Experts of a small language model.
Size: width 160, vocabulary 9040, 38.8M parameters.
Experts: 112 SwiGLU neurons an expert, a sigmoid router, a shared expert of 128 neurons.
Training: a variant of SOAP for the experts, 405M tokens, 6176 steps.
Below are experts of layer 7 (counted from 0) of a mixture-of-experts language model. Rows are named router (the router's row for the expert), gate (a neuron's input weights, with its number), up (a neuron's input weights, with its number) and show model dimensions 0-39. Each number is 500 + 25 x the weight over its row's rms, rounded and kept within 0 to 999. Numbers have three digits each.
After each expert's rows: a language model's description of what the expert responds to. This comes from a sample of Wikipedia text that the model never trained on.

# expert 32
router:554491500524484512487495469512491558469510454508504516484502496504497491550497509495541495505488461551508482488515562553
gate0:525469501501515532447482498521478501519541544494485511558479467523514500469535483467504516498508465490522524453504508462
up0:476535495518489487538482526471542485503463474495533490489522500522475521515503503518475494491532539467486506573490497539
gate1:506504472509484485465485431510513500478503471512492503456559540438506435497457508479473493477514484527492487513487507506
up1:502494537480506513555494537470486516504516514493509484534423469563497544503541485531525500517477487483525509505506498518
gate2:514522478445487491547505513519507495523462509466477486462437540496506508497506477467487504475491522555516473466524552528
up2:474490495559475516455464480459495519488534521504500499510531472484495503486518510510485520500491484447458522525481465503
gate3:527500516453466522486507541508462505507465528454509496482455522519475467495540544455513490455498526533555526508469507518
up3:469497479545570488514515497537481508499500513485484486532537520463498563496488464531495504508500483500457539529576516494
gate4:523557511561466506462523510478498534519531475527468481509526511494491491507483511474515493464486503481500564490476527485
up4:498554485573490515470487466491461540498542516545488502520511523482505518506525494491512485475488500468523552508481527487
gate5:478495486438458522497481491507469493499484479479461474500475505470504496499523471541470490520502488526470491488546515486
up5:474486458494453477492498497456472522474531472504512474523486525452534495555524483471510534534467485469491527509498479491
gate6:459535473524549508518466478461512498503507498478499499523519473526488512552504463507507462488454512522511529453509487470
up6:483542461527544515524448491474529474506522504471526504506534483507494493542502480498515487526466512522491527465516504481
gate7:520489480482481529468555474502511503508502531528499535442515486490490481536492487503461505467483486484525475507550489538
up7:485491504497480457493458511520497487506486491446503469564491501532493502473530511515525469512519532542493521506437495461
Description: Newline tokens ending sentences, table rows, infobox fields and headings, e.g. the break after a period or before "- Height:".

# expert 38
router:529523503509479504482501460507496492484472503499528466448475506519478511510467480499532525494517488529511513494558500510
gate2:486506515470504516487506485480552507477438507467485484489538512541513514498534481528544519483518503527510532492522466493
up2:493501480513485499498479473474482499469526505497498498504428503451463505486496470496478458503464539507497515534456482445
gate3:503530505484532536481476471472558471502495471508526536503514489548514498494517441461469486490531502494535442495522539533
up3:536530517501493503483475534497493477499509475477479514495516485490479520516512537462475469497512567483483423493485501538
gate4:471505506510458518493472500491482474481502529498527490470486520536525493509498505500510469542515478505538485501532505502
up4:494480484517510509481526477487541504505473555495494503519466507473485494543474484519516494479501536504501476481497510520
gate5:567521467513499492493492509477535464498526480527547492531525511519505472468517502503497485449534508503541467496515475547
up5:549497459498517518501457519468524476535495516508477510560513505537505484464488498500496489492521514498522446427504481536
gate6:454558533526432503476543496518473520493509466510548469474552472492517490516459518505478492474501507531536504515503531522
up6:476510531517513510449549491492525541518513448478547497498521462481505502514474539526506503525451492528540468499468535476
gate7:523481517469497521510531482505545526501507488449502496494491476507535504483510515456470490518513494501493469489513507544
up7:523478492474548474494467501519478493495471478562504451497509528485517535488477484458499489499521488474502511532484517487
gate8:512496440531474510505549492544504479503536489482471472516522545542481538489503474478531505483465512507511475464533552532
up8:480470522516517508470506489503509508517518483486478468521476536506504497517467435475539522489483518527516511505506514518
gate9:563541491458512524503498469493468469488459534477487486518467494488447491494468532459527507447473498509530516513506514496
up9:513499518528462544483470481486501473495478508525533472471479545478492469524459481531470486478490495525554511494495521502
Description: Ordinals and time or sequence words such as first, second, early, before, until, mainly in career and season narratives.

# expert 58
router:509522523532498492476482452550519504423476486509512495491508507507503502491503475464493518432501498523516525502495497567
gate0:495492525509506516502546492474519510497515489470522489527484481470434527536492484515469474487498520498502513536476499512
up0:519491518470480539510466457514493477509514499489499457503517520506506469508516483537482520532491529506478505480498511502
gate1:519511518509445514490522497493478513503449481545495473518471535523508520514488501485464505509452520504568502522479512509
up1:479512521502558498503499524489500497526501545525532513476496484463511510556556490499489482489516546502499503464556485487
gate2:507498491489529520525535488501502535486512529489480544507519512521480578503522514463521487500470481506497514446472495468
up2:477507551511534511543518493509516497509537537484508514547519469496539544483479501471510524520515507504516504495527492564
gate3:489495490525451503447515469487487486490491531486513468497478485482478519499468521457506509481527499465481500491480497516
up3:494484480530509491513477489503477494491489510541531496495495506513531532471512494465470488519479531520488517512486492526
gate4:532526500525486489511470481491538479499455510445490505530488454499451464524473523503497451476488475512468513478494548527
up4:504512444498502486508491506473473502458524515563520540488495499466530529506528469545479532512500498501500490526482488459
gate5:527484507508465471474485526541520498431470486499470512450533508478475471521573537521514517433549507479484487493468518524
up5:497506505498451513479464509507513517495493472493451519475501466466471518500501495457526485483499486508499481505471473491
gate6:486527504539478511504497472513501554465484516507481511545495493523542525482534513492470515483511488452545515495528441517
up6:563474472446512486505454446510539476460473518502467502487484507508485530513484489484475487509497508529472478486482520487
gate7:512487515563490492513456493505493520465477459531467483460478470533492473477521495495439504467481530484488492519500456465
up7:476507494531499468445505524490446490483483509503511451507518492501509523501538499478511524476520531532512499462547468510
Description: Short word pieces inside names and words, such as os in Buenos, um in posthumously, as in Hashemi.

# expert 49
router:491524538511487515473488466474523515516489495526522505499427479469516472520470476514509501435499445506502521499526494508
gate0:524475534486513488479479466466526482491483539515499479522470486508488501498513500483493536446501540490497515526512479473
up0:495492532518512493482507466465508510493494497502563552526527470542515490488501524526509487487540497532489477538513525503
gate1:486491504517531501521486528488551540511451495525492513505486484495486495496512515494511520551491472521506565526501479504
up1:451527495499535502517524561519519538516479479501520481540473476498492530494526523496493494449499512499521534483528460522
gate2:462528523475480509505554456486480520522511475470512468510437496453526469466427470498507502480516518482516476487486503513
up2:490498540490498522480518485497502519506519486468495494488473470520543473502491478512480504474508479498532475503456527529
gate3:505444527463508483492551490473491457513477516484468471503471504508510502538456499496490523451546523481494495528522502483
up3:490541505523466480556510507517498438481530517502480540501505503492510539503513465502517481450485481530549495492479534523
gate4:485485506464492474442475468520520541509541504524515484511478486491469540500515519534505525474517458507534542471506462498
up4:489502497519524506517503536490507541491524482512505508506484478515487483478519540429533506479484486478460504454508521517
gate5:493473526507487465506498530543534471486506537510489500505534546497509530535461496548527460461468498506530494513482534530
up5:522526504494504502505521522470482523522495487498503505497502495458473479523507437470480545536520524493494514480502534463
gate6:474504519484499551469509459486522514487510519502522531472489501521514467510458504479543515547470500481506507467507510519
up6:549484496493497502519480523487496506496554497499500473550506473522515466505475509546532461484522500502491466472502491514
gate7:477498499524531507530522513515492516523510522514489462486478507522511490498470488480504552497498512518478545490530533504
up7:461477487485511449474527543468496500510528497538525485530473544484531494420474519468467517480511476497463491518509533514
Description: Nouns naming people's jobs, ranks or institutions in biographies, such as professor, manager, member, director, President, School, archbishop.

# expert 33
router:500489540507503475463451477490505543464496470511485479448451504497541486511494486496557494479459470517465515485497490493
gate10:541484473479502490537496510455494488468514524496457468524513527468500507525498480520521547487536500508454502489501486501
up10:522459503527486483530486575516476472480480554498445524530494513510548509521512509491522528483454518526457486546524493526
gate11:472485487508523481532468519479473470514490471517493486464471482502531463519536494550461528515492479463498467496505477471
up11:499518478556523534500480488505452526458472477491508486464482533525497484506527506549513527501508515444500494506516526473
gate12:535463495467480522512511511452494525449511488506493497496498494554453489482492498527488513482496437491475479515432478534
up12:431506500493488524479500526524512500508471527491509534500494530509476470497509495526519483520488532505551490479494515490
gate13:516461529556514494443523528464454523500485495512494501510544528497474478464491489504481494506495502529484510464510482511
up13:510482553533530494431536506490490522487482499522514523498519490513472480486494497491508507519523475533492485467502477490
gate14:502504499488453471492502485507464485516485488578562533496500521510544536491488485510560461493512511483486482516464462488
up14:496486484427489456525476490491437493505535480523549478529470505470572498509510491490518489503520521509519458505478482498
gate15:488508483500469471514498500512488498466487500460497513488480508464468506471486508458481510514466504499503512525491475512
up15:547521484450480521541470546479498532498490568494505460481507491485546482492499479533517484490513497489495453552514522493
gate16:475473500518469487519473473516506456469541525475514521498504504454500512505493476523475515478495497499482515517544487455
up16:495461497517459523502505481519551483456500507453535542462514464480522507486503488496466506484472495517527502529535513509
gate17:480514563485502486500523468464531473484505496468490503472485532505506480487511479493535497495513512490497476464473485518
up17:528474447503483506515458497530504511512500507493511506506524471494493535482480525489485545531500468483513492533517517482
Description: Colons after infobox or list field names like Family:, Genus:, Imprints:, Operating bases:, plus "including", "titled" and "):".

# expert 11
router:514462553519484512506488515516487511508454481523477478484472503499512483530471469499540518437493477523480562502519526510
gate8:506491534517483456498488548489508475500468448498512518501510550547508501501505517476501495473556482459528536522450497504
up8:504484452509509465534499489466495495514501512479522525495502483480475478489515506519491479548455486523535463509529459491
gate9:505500527498480495530511498507504533509490502517472473472477532488503462542465522480451503514513502506504512498478509518
up9:499510485520545536442497493503531488486499478520470440497472460483505514538498474481485517510530509505536534531472468493
gate10:482544491491536482475456458524538495501463561514515514515458478545479495479497514512525558515455496549506529498482538536
up10:530512526510479532499510514470473475502519507517453492524516524480521533529491503480526495540536484488494528523504483460
gate11:468544527538499508477506505498474483509459518509508482470506475525514532488497490490476535476489517459489504511535482505
up11:460458487490482500505496504498493461516476458535517484494500488463477522471526492512485465462480522515524495469486528513
gate12:520440483475453495501490478485500481493473500513542477491492497535510489494459506499516523530466523465517513516505517473
up12:492494504472509493463507503496529495497470520517488503494468519508515511471492518452509560519522495478538528509529526515
gate13:464503520500455492538517481485498517523470479525502465451501522500489480453464517519501508545500520483562525525501492515
up13:509547554503488448526514494496503510514490510516480481529496506514509549540485513522480507489512553500475555531532486544
gate14:509482478464434544537503459483530478497488505531528476511501504538545521494503507508535464481495464536516503532490516505
up14:458485493567508446509529482513514485477518475513486533480487529451533511521490512505458497477533524500522503529500474511
gate15:533511486520521506542476475482528547515480507497526525522499504493452535511528471477492522483538496525497522524537512528
up15:500519475540515459511478504475534497552471511522506461497490516497504453514509501471523504483534508505464481533517481529
Description: Nouns about music, film, video and recordings, plus such section headings: song, album, musicians, version, Production, Reviews, vocals, guitar.

# expert 59
router:568495488502486488498482486524528536438503508518504487470476494518488507558443495487534498491514466547494515512528501477
gate13:543478463497492506489458482570503498466480539525488530471514457518478515479517501488572533476502514488496515481525472481
up13:498485494515522498446504499493500497507489485423512522498479526526480531539495481488530502511511462484550529517479486512
gate14:488461519475489468501538487476521514532501503523518492491545495512456539520502484507525498522530475528439525495522516511
up14:469510553474525520487520507499474458497502521474490498548480497499486455493524456462502507553514500482549535510503477502
gate15:516531496526513501450498474455540481485500503526503520505512454489478484509491490517477520507481466517493503529521491496
up15:467483494512473516455520514536480527557512495473495512506511515502541474464548512514531483488508570495479518483490527492
gate16:551478504491444540528470501533544491501465486477499529498479524478502492524471488474460506522515511484489514495471508519
up16:489527503511509495510533490526480516510462460521507493484520488526547462466518482506490515495535480501536508536477433484
gate17:493506451486480519473515487520497537513483476483435495468530507559507493505476478477503505494546494489505489490556492503
up17:517520493555511476457528536543478525508521492492473505483498534494466450501478485477502491512528508518472515460553513481
gate18:549494486523539495437487485509546480468500514495440497510482532506499487521485495506500532499498495566490487503507495500
up18:476523515458488523563510502520476528518498470508530485521515468467501468506520500482481501497486530458472521466499506500
gate19:512500439512494527505508474526519542462509463485544485481469464532504467493477514545474509512452523508511507467516506537
up19:476507535476519502511513491483488526486453496558520496482528472510462505501459508484538506486511514511530497524553535501
gate20:517482513525489478521492520519504530517484516539488491509474467488506480505498499509530512506500464494464496552522501499
up20:464488505510526481459533505523512506450467504526492521522458527462534498522542481504459509497486482526493507521479483532
Description: Single letters starting or inside transliterated foreign words and names, often N, J, Z, X, Q: Deng Xiaoping, Gwangju, natrun, Bhiwani.

# expert 29
router:532499515478453487463506487531485518487515450510509505499480497515499468513505467476559508496479425518462543524511497514
gate8:515549474495518504487523530531481495509534522518462506460520521525525505545470496454518467533536517434495502526487527448
up8:477466497503502518540511483513537499469487488473502515484475485451472494493493482535502537524489491511555485490497526512
gate9:524503489497487498505474462509538453502512463519505489478445517561445492430538520485528511505510501480502531490500501514
up9:504509477489470487510516473493545467495475473506493519489531527572496467461487485488530507501487496471507483499514478522
gate10:535536522547454565459483483480509488503534511533512464488478526475490497511505486478489495475521479501504503557480519506
up10:492528522509488487517504466504519514459544497481517481497482513470508491516520515473461481454498494477487509500504528516
gate11:507556528520472492480483512475510523480460516477481521497489541537486526492537509498522510489480513478460502523510493502
up11:524515513470461471504487516496485478501500526503448563495533498505489488499477531478508537469507551510478501517538454506
gate12:513498513494468469505500476565484477527523496507477455494536512474482486460499467478478492471532498520468522506522514496
up12:524511481488485484498498447502528489521516485510466500473574507458517523475467451503538480507574432543493503527483487503
gate13:463519493506480515487503500505491518479487490519479476511505494523516539551461511466515468531476494515437529517499492487
up13:526466491474453508477505512496471527503497528504494526518513495496509504552502521476525531463460479542447536497521543470
gate14:517496482497523497461512492508470535548482526491470526498488511534503488479494506515544516469490456473518528525527467497
up14:498513522520476472511500515510501429458492485510513445465477499486506521551526504484502507549487531523445482531508536495
gate15:482493482486488486491483519518470512537546450507456494503501535514518499471460450473459494515480481494468474477495483453
up15:509514473540504489527493481493494497519491469509532525500489449475485520488475517474495495516514475498472503560490472463
Description: Opening double quotes before quoted text, plus brackets, apostrophes, backslashes and stray bytes in non-Latin or chemical text.

# expert 8
router:520484508496452520460525463510535540491474451514498517512479494489521486540471494502552527474495456526467507481530527519
gate0:439479519455506476484514447517483480527476495534507486536435454478492486479517499529510464493490511504511510536474523476
up0:465496528517482484517541493528482540521462484551479458534471459503503502483467495519501510473474484518526460565492514484
gate1:518542509481549499491460511440541486504475477503552490529506494518509495514496513540510508518516512525543522498501513511
up1:484471522502516523464477524530527510487545490487502465513523498477437462498543460502470518474497506486444516478493502492
gate2:552515532486471514497497511515492512489491499498485483457521508497513499504502514475483477461528507486510533476529521484
up2:508492502528480506476482528516489492495510516457505464497501492507501477516511521523512467482510514487561459495507484459
gate3:516516510492504476495486536486508512523493497505472467488518494513486490489492497487533457518473462497489473497537493528
up3:514508528540511481510482483524519496524513488518489533485525467495509496565549479485498471505507483490475495526484508462
gate4:475509522489490516508537528541515501507500513524503495524543481451528514461463471507501500464509481503515506511524579489
up4:490521492546504534484519478453499487497521490527506491526514524519547525473495500503508528505482495545464495486500478560
gate5:466512487464508502482485524533547514515484439490528484523494481501546503477496531530526484507504531518500482447451504476
up5:441508518527518537460514476472519496508464469472482497483471482527495528545505451480521494483494525512511494454437468482
gate6:471523487495482488542536492508505494458511481530489516522508509521553486510479502522520498549449515515496466456515487500
up6:493465495557458486468516506481516464504476509458489488481505506500534494489498501512505502492494549489485513490455523539
gate7:463527493487536478508512510532503483499539488460491517524551491508489521471482503508493475478507501464482494478510462506
up7:516489508512480468477477473502490498550464528547503525497518525497461471511517510484482492470536459524513506503496513439
Description: Single capital letters or letter pairs inside acronyms and codes, such as CSU, AJMN, USM, and asteroid designations like 2003 UT.

# expert 48
router:521507518483476462448461493528517539445473472540511459454468539504530493528492452475516492457445483506495545495485469528
gate0:496468552503469479488439498520477508478527448465508487528489487504481516540493446500534485490476470485529510552523501494
up0:499478464513468482522507492509480487458528524495490483542550527508465495476504520519458543571517478522480522483489508498
gate1:515500504486539440504510461473495515495466512533521492514461466485518436505521518501497506471505480479524483544522475503
up1:469457499490482498488508485479492480514537502529501506473566499506501487476460486491493522544487510476510453464541513451
gate2:497505552484502505485529505495479516444499500548523476483522532553486529503517525502512471502483489514494518492514504531
up2:502445497474495475483471499499544507534528484472519481522505481419484449483461497476477515484525504493483513519501484507
gate3:541488470520489491531506495518508503448536514507502499481514490510487487512511495498501483507502475534518450457520477482
up3:500501495493484537519529513508501523506495473524501487471556465491517502457529508478520481549528489488482455451484517500
gate4:508533480486504475510496489517531506501460469533511488498473494468460496514489466514527514464481498502517477529494507512
up4:515487497525473567463487486517522545505567452501507468505495526494507482533502526509515485498540485513512493485466476451
gate5:500501478493521509534487462524466501495515511514489522515522509517472492516521506475469471507463493520512497496520517543
up5:520499538502515479494459472487496496461493522505479489471480520520464513499478502497462499517462521499503506494487455520
gate6:529461514457518468502478504504462485490484523475469512492482528481514501464507485483505467479487505519541506499515482465
up6:507532437523532508477494447516472483512495543484500466537478506535507480544484540487473501498452458518451512479490460546
gate7:524508503541514451483535521514461474479516526482498519501512510509463486499529484456453512508528491472527498510522465461
up7:501484551442516513477503474506521497546505547512507483473556518525520491480552497482501522528492512518504486475494482524
Description: Word-initial pieces of Latin-derived words like comp, exp, rep, res, comm, often in headings: Computing, Command, commemorates, medals.

# expert 60
router:501522490509478503505518497533522507504477506529512508483482475507508465529463477496509524487483438554505486520488530542
gate0:464509505446498507456518490525525502504480528539477507491509482508511536526486486523520492525511466531517437487500523563
up0:538465478493540488556545520520505494485469480524446480458503488538463499508471547520524529528526508493507488497499532478
gate1:490515477474541492580491543521485569494496514493492475460490508500462498525477491496481506442538484545511488488505531501
up1:521481468508534457495500503504493471542527439484530530496490515498465482493502488507563523522518471499468531533490507505
gate2:526482490538485451488493503483500487496473489470478502473519499490557523483474513486499540514484494495522487494520498541
up2:481532486493491537492499522494482477447507523538473538554512498466479500561464464516511463496488477500484505510535528488
gate3:507498514490507517462510504555509492514501549484495483484501514529523469494554470495468535540475500515548489524523475554
up3:523499499490482480505513500483503512523499521518525502481516461499553433507513483459499514484484518473497460497496457512
gate4:513490500509498505497497518520502489506466512522530496460504499504515541520441542505556519423489482525481499546507483512
up4:511530480485514501523513519492473500463473557485517500492474463495498535462504530482513509476483535481489548539482488495
gate5:446504495538534481527473492476491522502538529452461470431520433484496494487480503472500493491498493511506487495507495524
up5:463486518499472523502530528506535489456493519531495513446507523480527504498461462494503491578517478548504509515489507490
gate6:518531497515510546508486498506519517509459525506524463472498461518465501507525501485494509528478466518567470500492476539
up6:478450490504500497493524474492500525544492482488449514511513536502503472524548494497493517498516503505431494478514460508
gate7:548496540530449481505491476485522534506523514469463506474512520535530487506478508518508518515511476513504488506553542530
up7:492480499523521495547519522476453487492482516531497502457486505557489469512546477483524498486490522500467542491526521517
Description: First pieces of surnames after a given name, often common words like Hay, Green, Wild, Kirk, Yellow, in lists and tables.

# expert 31
router:490510541466508492477515512548508497495497485537509488485464527464507490524488451499525484473494470525531521550516510548
gate0:514487513486509528501478516551475471475501494517464472479496486463520525472488531479514497488461495510543504544535482479
up0:500520450457502499506475542472518493454480505439480465494524557475486477475479500441529530576492528475510470509530458511
gate1:461502534472488512486474491514482506490537489508476510494508559506486504488554483477498520496494492504498552487493514487
up1:441445517531466513491498466548515507497536507488502481468511515531486512530497519535501505516507477548476499504458501519
gate2:494522526437534508507465475512501455479510508500517481481518488491517500497519509518467513506499504478483496499520485532
up2:502511488509451481508542495549461471543516498515487519511492474489525523475509496496507443494498487548478501537505554520
gate3:493516482459491499491500446491495491537567503496530482520494468463519522506490496505499519488488504545506499520499471543
up3:461469505515538475531537522498480509485486502486479507493552528482507493486534498518496503513555465469524501513537532522
gate4:488521533467491487515527501537560488505469506533534507508459524494505529461513482486511517513496455472537477454549495496
up4:476541499495456490485499489489507483499476527537506511503483539465531506453529458538524513485473452480501489491559493517
gate5:449487487490493503479482508447509454502518489478516513474515503507483515542502481502506533498519585490498501513543506531
up5:480530506528475510474513464521508444495502521514513534519515503450489510497456496515479456451469503491499483518473518508
gate6:517559535469504505458538479555495544504491483515505500498505482487443501497485461476517525455516478476510505493504551505
up6:515519531450503519477527515520556519497521501529500505511464459502497499516532473499525503458535480484525518529507510536
gate7:527486504478490526526506492507491488501452527489496497512450539498514527480506477495497470538495578483519528543480514466
up7:508517515500498523523526518507534502476483498508428489506493479477437501443504500501507496520511462500508526548496519495
Description: Opening pieces of place names, surnames and taxon names, such as Cent in Century City, elf in Belfast, Cl in St. Cloud, McC.

# expert 20
router:488534553529483505484486507533507525448487498539497483513501501503521472514449495519504497509482448527481507510470509537
gate0:488466474501466496503474502537507493492491507488497497502528547495499481487514503421500480483475510493521546496449528511
up0:488511470520441544518481511516532527500486504504491496495527500495522463513493488462502495496493491486512547489446515488
gate1:531515522477506489491488524468497492493521485494528531578513458524479502501540519491522498495465458497496512536514510513
up1:510538479515503491478499474496514523554471484509565494513503509504526509494521491525512491465495496522465501496514520508
gate2:517495506486475495510453484564487469522525518462496491477513523493537520508477528488510493473505506564443541537504460481
up2:493524518483425509490504510551475475519512521480477472478505523470531534487473503512473471482519495526468564514476505477
gate3:471514507482516507539503510540461461498501498508447474458564478446487500504497504483525469455477497451467467498526462503
up3:471526526495470493479469480461496502484504491511531507554477510507514480485471473529509503554548476531509544512483518518
gate4:504498485495545492499508493539494464495471464499452481548510467514495485512521477517494557496483466509512512529478495495
up4:458477498475448522520505511489519499480525540497542529486495522473508523500489499516497462470496543480488485474530521502
gate5:493512506501516516543508467517500519499512504508508482493456504487491487516485497494506495484519483513479508491489524517
up5:510518501477503531467538525479455469523491520471463511512511528519504515450521513527522504495488496491558501506526470478
gate6:467451487506478513484486511532498504535504472517490521538493526462452505543509481493488489518524512500498479464520525516
up6:496538516515452495498497457511512513485500490507502497464524520539470522445468529522481466477533501473486540529516472492
gate7:497486493500477511458494534536522502492505478538449518498473504487519508531464525493484497485521511521510490511437509481
up7:483481500511474485549482516444526465505476516510522509489504485496497505496520478507515521510522499486535526466532486475
Description: Prepositions such as in, of, to and from after a noun or verb, as in created in 2015, member of, award from.

# expert 63
router:530551545486480510518502491569479513487515476489475493493482539493497447512475490518510548419497454523510528482519497525
gate0:512539521489522558518478536536478539489478447510493510472527506469503527525483490456480520502485502484458516502509482466
up0:503490543508499456492524491462521518508509542507474502526516535545503492501529513520510467503512485513504480510456518498
gate1:506524495517489470526476488502485505486488460529488529501491498504506523504496513511494523476493514477440497530492471528
up1:469499456476498486468505525479495466510480494519479519526514513503511498540491547482493473488503508511517472504462473530
gate2:465510491534500509536515509563492512496511466535464495514434527484516506490518495474498525520552486451544498518513525500
up2:485465480494493487508507498504516484491516452490513514508516494526507480494520458535481539483505528494464523514489492486
gate3:526520503493522494533474471497469518553497503475484479529444473469522477491500525504498514454504487511481510521500481448
up3:468464482440498502444526508542499483448480541532496518475525527480505576520475439459444500501522492510485500537511535546
gate4:521492487462495540495490487498462522540482469534515505449504535494489485497527519500523532482494488517539519494498481547
up4:523456525515465497518497484472489460485502481512504457529539480510439522486519479491516451497497542469457482501471506472
gate5:500575546494499543511508525490457456519486523490485494522477487505514472492508517506528507447548475488534499509500514498
up5:487544502495498516461535512515475432510485508513503488486492518487499475493534525498543518424486496495529522550452540531
gate6:491532519481471501495470488524515519501545512504439522480508478470482452534487485531494493529485505492489516447540504508
up6:478538487471496529514496453492506469500503483507468522531511512520534503469500534532518458490510492508535530485521510520
gate7:478516467516512527492489520513465501517491491516507533481529548550484522472486488493486495461461517446549519534484477525
up7:516495492496494475527483517475487510524490511521495483484533481507522532539507494459471509468502550506470537483542518491
Description: Past participles and verbs following was/is/were/been, such as founded, described, located, served, intended, and -ed endings.

# expert 55
router:498517536480490474467468497529505508459476501517504479481498500500507444512461504475518468457474472510488541464518498510
gate0:495492518487506516469475539471464480510456465481509503478518509495526524511492510517518516496469515477476499517504544497
up0:543470490522549543505487470514473542474536502478520467546530490504510481529482497480507495492511491513528501517525501488
gate1:487486521491472488515505518526474535473505535496459459491446492488521520532500468473543515520467520517472479500487493466
up1:478509486539481557520503514573465531500525503506458483483480524514458523502505497535514513510540473522500490506487503496
gate2:490481549495459490483486518441500511488502551530476503508501496518523483486438479480532550470498492463520502494516495553
up2:553523503473496452497545455516500484484496497455546490497528435482489519496521479528474484475505499498529480504492514485
gate3:483459512505481480496488505525530519468467530528524483493483540506518499499488508489524502432457483468492549505487498561
up3:484501520511524492489559461482525478516544478533506525485529531520525478480529500487476493522528479514535492554527463456
gate4:519516520510480438481487493456506517448468488467475512503490472538501463570489484501508509491516472501536503511475494450
up4:491507492504489517501495485529512494518484508483543458475480489503505452467485516498495421476548494523511475510538484456
gate5:527492522460498518502492525498497509493468496520478478460479420499501463512489503506508487471497450517485523487530508505
up5:540493516500523457458500513546533499526496522474491489497518481500506495504505473479497487499488474510485477468520543544
gate6:516501483500487479516507464489517525485513494497507458543456557479468518470521516542506530486495529480518510492520513447
up6:503503506491506520483515501500488503520466512513456502522508430562521549537509515514513484510538486513508486495466543554
gate7:483500522505494473476503471466508486526500486517529491512508491554525538488504508509459504461497461527460464516521509517
up7:489472504534493510471443480518483530531511481460563449521516525430501466532520538485495497489561446476477511506482491531
Description: Spaces, hyphens and first letters starting a new word piece, as in user-generated, Middle-earth, ISBN digit hyphens, un in uniform.

# expert 61
router:511521521521487508497475459520541498454465492510474513479461496498524512542477494503519525431497476489500538521480500502
gate0:481509515469495464491508490509548517465505496491462506500525513483418473518474487526488551485510507459518520467488511473
up0:502499511531533493503534545505447475466519466500547464512539469488460511479524497554474500495504477477471539496531481436
gate1:514536477522470507504453497437491470476522504499482485552505511511552527512432476484498500486489506495507516494506509496
up1:519499537499484489527488500485506454513558523491490512525523503488519464537462493470519500489532503543521528448526486509
gate2:498487537506473543496512504506522465515520524510474534530542475522469494515509507480498540468452485544512466498478464482
up2:478511460485507504514492509520490510468503493500494473449481476477499504504517519489492438514551507465462545465507520523
gate3:536534500512466558483445465514489512464502476520451520528480495507505517520514469505517472505500517458463511479503462526
up3:519531474478483519489429463520483496498496480515489520524501506502518510498517491482525472530507516464530488501506473508
gate4:484494511506504539519506461476493530478523486537464485496456506521488512513479477475469499465500489493526508532527424512
up4:522490507486489508483503442527507531473499500500493482486521492511457480531482536522476528436502465503528535510531485495
gate5:516516529501504491512487535483466521536522568491465524500511501489491523465501498502477532474508482485489512496484528476
up5:509521517512473516509530477504506508484479494500554497475506516487524509519504520529522482492509538521489516484494504531
gate6:500458510485484484508491455520543510523514492497486482449452548514478505522478470487473562468490493478517472523491550478
up6:475482494463520474535512507486531553489478487481468545473508515482498506493479494555483503510546502498515440498481489508
gate7:476471551543490514491476512519527527504471524525522475501493519486498524475483440519474571466526519457498519494490478490
up7:482437514538481537487490488494519538504470531516525478495500532514457510474469422497543552453530507507516523489513540455
Description: Plural nouns and plural endings such as s, ers, ions, ies, in general prose, e.g. members, children, studies, troops, albums.